Experts of a small language model.
Experts: 64 experts in each of 12 layers, 48 tanh GELU neurons an expert, 6 picks a token, a sigmoid router, a shared expert of 128 neurons.
Below are experts of layer 2 (counted from 0) of a mixture-of-experts language model. Rows are named router (the router's row for the expert), up (a neuron's input weights, with its number), down (a neuron's output weights, with its number) and show model dimensions 224-255. Each number is 128 + 24 x the weight over its row's rms, rounded and kept within 0 to 255. Numbers have three digits each.
After each expert's rows: "comes before" lists some tokens at least twice as common just after its tokens as in all text. This comes from a sample of Wikipedia text that the model never trained on. Tokens count by the router's weight.

# expert 28
router:123113146123141117127149094124139123102116110138100138103119135127170131166132155109154136157100
up0:132147153165119118114115131168156146083135123110150152099128120142128160126123118143152118142130
down0:137124154095105155104136126163175156102120125088116153120145152116132121145152092130130111118173
up1:163134126101123101120127125084150111128144119117155180132132112141161149123079166094141113126127
down1:094093144108085125143111099101158094138151182133123096196101132150140160066173106106150160134160
up2:094148150097098119160144096137167127158106159115146129122128135134144154130111162144148175146098
down2:126148120177138087148100115111125156100127098151082144101096144111104146130131171095112127065126
comes before: "|", "-", "\n", "==", "The", "==="

# expert 12
router:130086089099091127140158126139086135151157122134124151173143159140124110111170145125126103112117
up0:183150167143119112134115085091118090136113110145092173084129110133115112148118128109105084096093
down0:094154123165157128160090191128125081132148142168122145120144100147149142140071112151104169106144
up1:134147101098127152178100131134083115123132120120137108145134122123158102162167184128117087127103
down1:129138152125152138103127125163095116051158174125117146130186076141127083132159145166112158100139
up2:144094105104163130127089153142107144089129118174096145151150104124134146113152137092156137136113
down2:110131086092145121129107145141136115118133130130130113175129084113122160134120137166090101102116
comes before: "\n", " ", " 0", " —", " 1", " 2"

# expert 54
router:107150123117078123160079115142132145158177126134073120101203168150115124176100108154147114080093
up0:102166104105137104158124152148151144145137134145136108101123164147131127164160160140148143133091
down0:146132110143122141099095108140141139082135152121107101147145125114142147137132143136152126099095
up1:147143155101091130064135145141152143115118150129093087107145141145102086108134142131129141139099
down1:129128119093149147160132111141111177118117115087111137097128118137153149079127145100166131141198
up2:089099093114115105139109136099155081092153152162138157156155103132157121176108077142114099122104
down2:098148092136160139141159161107097114140137111107109121099142113149143126091090093125092137171093
comes before: " |", " to", " by", " on", " as", " "

# expert 44
router:152104114159121119102165149106086082118165118163110125100156143183170085084146101173140088119101
up0:130120129094096141159125132119118109162104133163131127146077126164128143112113156167117152137129
down0:109125154122158142131116117122117137079119086123145140131117120081150154170149190151130134116125
up1:120138090113116110154144187133124100115102157156135139111096093092161119147103092137165069095116
down1:148131144108103126125164104138153190137139138140116117134116128120114134106130147117130112148127
up2:146129152157138099126139123148090137169152160125121088131076134146140129117107128122104160153136
down2:136108116141145114158148157140123167143088158133137162110130135143106113136094185094079110156171
comes before: " the", " a", " his", " this", " her", " its"

# expert 23
router:147093128145118143144094148119085127130105111140108123154119091134158121135152125104137102104129
up0:101120095174057164173118066107140107144158150148119117132124103142103113130117136068157143161122
down0:149148131102120176105089178169155117128144098134139151136075137170113116135094093162157106142118
up1:137157128055148092125141136161161141151094127127118107149082128154115108186127149175143120139155
down1:143137141097073202118142144122115114137155139121137107067104116105107113160158139132099149163126
up2:143142112092140167124142126149109130122128094161132118142158119161149135130127112094178122089148
down2:129146134115100092114107120163167120128070125122109162142135123086159084087139138144075109114130
comes before: " of", "s", " to", "==", " is", " =="

# expert 5
router:180107129120137090128129112143120139152155093120095104121153141143145147132114124154147109155127
up0:105073139112110134148126091118127125091143153136143147174140098148161157117138131150145120133164
down0:120116087158123167088144111141108135113141121141123127123138098132122088110132128137107132156123
up1:153159125125130177115111133136051105138104139103161133136134157135134145118120139123151104102135
down1:109106146153151075136119116131140133135161152154119148127100086142119148123173164133147125159097
up2:135136093149144144157111128119071130128113133145087114125121147114130060142080145123154125147125
down2:129113140114141136091145153130103205170117141111138097125130152112095106147132129115128139177095
comes before: " of", ",", ".", " and", "s", " in"

# expert 47
router:125101143135137138102109068167125122134150148148125075129128167108134113144170117125135092141090
up0:166107138129103143099108111113137143143148121125117129126145160162145167085147109103126129148134
down0:087162139105115163123136153133108128168116141169136100140094119124110143125074132088179125098134
up1:181127105137099143125122157088145104133106125140119140122139187172119100141083138088106104139149
down1:133112145054113109096103116106105156145109129139131101142119126118151119121124128107152091146079
up2:102152126179126151090139118099153125147111112138149089125133098083122112133143135166125097111161
down2:114117100143114117093120083127153113151167140175125074117097136125106138115139122127145090131108
comes before: " the", " a", " his", " which", " be", " but"

# expert 14
router:134115135137098106148145137132134120132095110185116102147112165121104089131143131114105171141121
up0:127145119159127124129105101135122136122184151144143074137153119123106074140159122158147141144115
down0:175153119129111142120135141131145107107148102159138130131135073154102142100093132112130117081121
up1:120115130143127108123163121116185161133155126083128132145107186113100088156109170140132151111050
down1:122103127148127111121131149103121150156147176164131140116138122079134137136107185090141160162148
up2:137144099087111150111157128130106129123155085129153123097097140093119100104132113154100116137109
down2:095074139139137100146133058137135158110124146084150156130177075135118170128123118136122124125098
comes before: " |", " of", "th", " –", " km", "/"

# expert 22
router:080111138166142134129115119134123101132121122126127139093129113104144121138117151114157125101118
up0:113129108149114090151103116135054096149118129154105122086114115156119153160115126092176115118156
down0:112109129146127123153150157140107084139116135141155160099130103108152151168071066138119166120166
up1:101129153137149150163113133169097102147115120121126140088120132108115143151103144124155115128069
down1:147112134107150165145118141147114136170152148136128161110152118141171153135160151133127149120095
up2:113101159151131198119105121132159172132111135140130097129165116106119113136116179167126089136171
down2:087156127117168093144138124103110122119142161114085150138109129111104100113136121119156120131141
comes before: "-", "|", "\n", "==", "The", "==="

# expert 46
router:152129065160096126100133088117119092070130164126112142066161117120145146136131082090131108133131
up0:141105141164125091094120133140157133098124143154121132137104122142105086140121113169128143144140
down0:137120116112130119141119134138151138134097140145146117150135084139132126123151165156116088147168
up1:151140090101105153155144120117131117102148187158167122147160117122157115177130144122158129145137
down1:106100150164135163118119149129116140138128096081150137093117121119113142132105121113150155051124
up2:132100159151130151158109112094097143088132117133126162118120101131120137141113135174128125105105
down2:101131126096178074085112134099091132124125133162114180151076145135134115116114132163152097156143
comes before: " the", " a", ":", " his", " it", " is"

# expert 1
router:163137143144107120158139156113158155123136080114115087152156134150175118133114094126124112119145
up0:146139116117168125133151102128206113156130100086102145174094150143157094109169125131159147165149
down0:115101102107155105116124131119113128096140149131140157194121103143110124108086086153115108161150
up1:126125126164124105154122135135135135097061111136150121140077153163123086125130133159164150149086
down1:107126189163133128144114135100111092147125120152144102091119156150174104127150121087119084117129
up2:114165151118062094119096128145167155111154155150073122152131140150158089065136093128132116141156
down2:132131123112102124122143142124129164135106109099037124115114113128152110137106136115086154121101
comes before: " of", ",", "s", ".", ")", " for"

# expert 63
router:136141139156148115097137099114130098105143104163137125114141130114156101143158127125163118109121
up0:154152153145098141116124156085137157138097118149171150120139152140127151112161160127102089091145
down0:101116136126134143111104185143136092083130107150124098175160112137149100146103092135124129144127
up1:101109147079124123147143158125181134119153113191112127087163129111175108139076142146127110118107
down1:088156147192148147110132190153108132141148127103093128134135140134115125112163139114084121127122
up2:099127150132094112097130131095103113128125116143136100087101113148133114153114143168135147083091
down2:121134110128123115129120166144114166154146102096106106153099146139186142172124130112161139143130
comes before: " to", " by", " the", " in", " a", " as"

# expert 56
router:165135113159100140106130143123117153164150137110153110139123159106163139145188108121128123111097
up0:167104113126172137098118135071122143079110115122117128110119143146126129151123116133140144106113
down0:108115092079129077140156159118134157113110101134127123142117095131121120118109122158126133115129
up1:130141129113139102154109141150109086095133102165126130127105124122150124162133152129138116091138
down1:106127147136140144129112148134164123115152145114088103195117161143108160160116105140159167155141
up2:129138147093111149131144179167132139144123170146160120158135136125103157159114148167134158129078
down2:154090085100138133147104129150083128140106148114166087108193130139146120129139185151107100095113
comes before: " to", " in", " by", " on", " as", " a"

# expert 53
router:148148070185108157141119136198134121097129155135160131110120185080145116119124137129122150090119
up0:146150127132125131155122128157147080155082116106107131092150126134155134131123115090130194146075
down0:141137155154098127151132107140093150128125174135161140118064120174094139117121153097121168116112
up1:113160110114126125124131141105153135160165145117107083160113140109148153159135114129068171166127
down1:140101135181157106144144135173141159191184123150133122120157144105101121124127179146109147138162
up2:140120078136136107144103135121123139127124174139178105119148119146115107131138123087141165116119
down2:091132118131148183100112140110132138120141095119084154101116079120111133165143134137129128113126
comes before: "\n", " The", " He", " In", " It", " She"

# expert 50
router:116146118113111115141080126146143112130157141122115115123160158154143102110150130122146134133074
up0:165126099132105115142112099117125128136134162124104099118153106130169173140121108083141151150060
down0:145106140121164106147087102159084140117125168124138144101118104113106146131127099157115191123138
up1:138170124114106135129078122135095110151118133133129141133103127157149140157135115113160118102129
down1:141160124155164142115138146142105126117108127127154132144144130137118087137128161124110100114116
up2:125124132087104100122156092152143104103158160162124141146119144137150160127140068127146112109133
down2:107156172121115140130102133085128104076108126137125102103105143117132171112159131113129133140097
comes before: " |", " to", ";", " by", "---|---|---|---|", " •"

# expert 52
router:129117122159157103148074112143111081143125111162128123123106101129135138115125107169154162085133
up0:149140142126116123123127078131110143138147100123107124134127122114122106135099149115122119105140
down0:126130158111108105134086149144097132121103116146104126142100136175150114150126163137164099141155
up1:106139116113111146168144106110118095133141109128114073122118133075129173116102115111130092138106
down1:142139126176103146116123163130149095135137144095170167137150100125081128129144100151154089120129
up2:113116107155149142150129193089120156142132131128112117080132149113133093117173137182131121125142
down2:148118146119108149080112125163131102100112139157192085177119109130142163146115130130139142104106
comes before: "\n", " The", " In", " He", " It", " This"

# expert 27
router:139101152118077131136143114130123126102138164157127091131140173133174140124107177138083111115089
up0:155186128134139099150108154144128103135099150110105082157139126143125102092178163130158130114157
down0:142099177102120129137167109117139126152170144179143137114145117130117122104137121144172132138144
up1:108143200155126138084131111127128132126151109150105126132105163099130154121107095126166153096154
down1:147115137169176129124153180118114089123114143108101114107166166094122151138115146158124137106119
up2:137100145147098148187116124162129115137121132115130108128132123145109125136097187077123110132067
down2:115120122128158164091154108149177107137136126108147166127140077151138155114126115082101107148123
comes before: "|", "-", "\n", "==", "The", "==="

# expert 62
router:112135103150128103147129136148096133129109144112147105105148157153127171142101119112149120106094
up0:117097125119134168125188152138116102155130134114123082138179151142200107150095123098141122164101
down0:130142117122138165141116106096099094124088107143157094110105118116124109132184125137121118125107
up1:139146097124100153147154124106118155148115131129111118121106138124136127133114167119193154067103
down1:106128135101092149143135120153090147149144112121108149121112111135127158088165107137106082127146
up2:145125119146103101115121171139132124100148111137103130124152102111112147118128122109117157105137
down2:143122131136112089100141140164137130150120108104155129144136127130163102109143140117100128119059
comes before: "\n", " The", " He", " In", " It", " She"

# expert 25
router:150138094151113114174130142132159121116130102132142107168130144139175130118130144089097116091070
up0:097157121097139136124146110125139131119116163103133107076150164112171136126155121137105142167093
down0:124130143120137106140112106140122131122141133147138153088104134112137094155105176151103104113081
up1:135129103171169166141116115130127092124105136112143149118137099122144103133114117146149126125152
down1:123149134163112134111130132138126158146145161106118141127121159160120137192143121115128119121076
up2:146098156115139115114089115131114111131138077082095137113149162129139147119153109145124156112122
down2:132088143109142153116116120144158125118127149160130130167111170180134111130146181136134151161158
comes before: "|", "-", "\n", "==", "The", "==="

# expert 40
router:167099098123151079129145148127123140160111170124122112144130181156100125103164142132112116105095
up0:114154157106131103127108092125143128130140132125107115079109135112153125118102143129114106105099
down0:124131121107160132112107153137122074141160149125150162113133085084140171114110107142134121132131
up1:124147139135104129179105108162169165106132114142076144128116134155115129142141132115125093125108
down1:116137133119125119141152098130114131138149153167109156103132132082139098106119121119089103107134
up2:131115113125111151149099088108121063112203141129097155156140131094129151167136119130157108122135
down2:109121118115105085200146150130109104152086114120152127105101104098110119139137110133106121114128
comes before: " |", ":", ";", ")", "a", "e"

# expert 3
router:114115127090106123147151177132110157138134131173098109132141175104142110141160140115122138118087
up0:132109162133144108121145079076150136134126138175094075112111134117143154135146137103110100100122
down0:164154059147137116176106146132121102108084082102133179154130151164159128150144147131107083098134
up1:144125112123135116173123173147143109134141127139126096105174121134148098108114106120125092113093
down1:152163097130124113137130124147086104134082163135105133088126165163101107107132124109157151134164
up2:189124120136120125142133095096195153080153130096155116114132110108161107124145155156135114112168
down2:136118161107129154140105169093120099115161163118128126147109110128134127133077118139129154108194
comes before: " |", ";", ")", " /", "th", "/"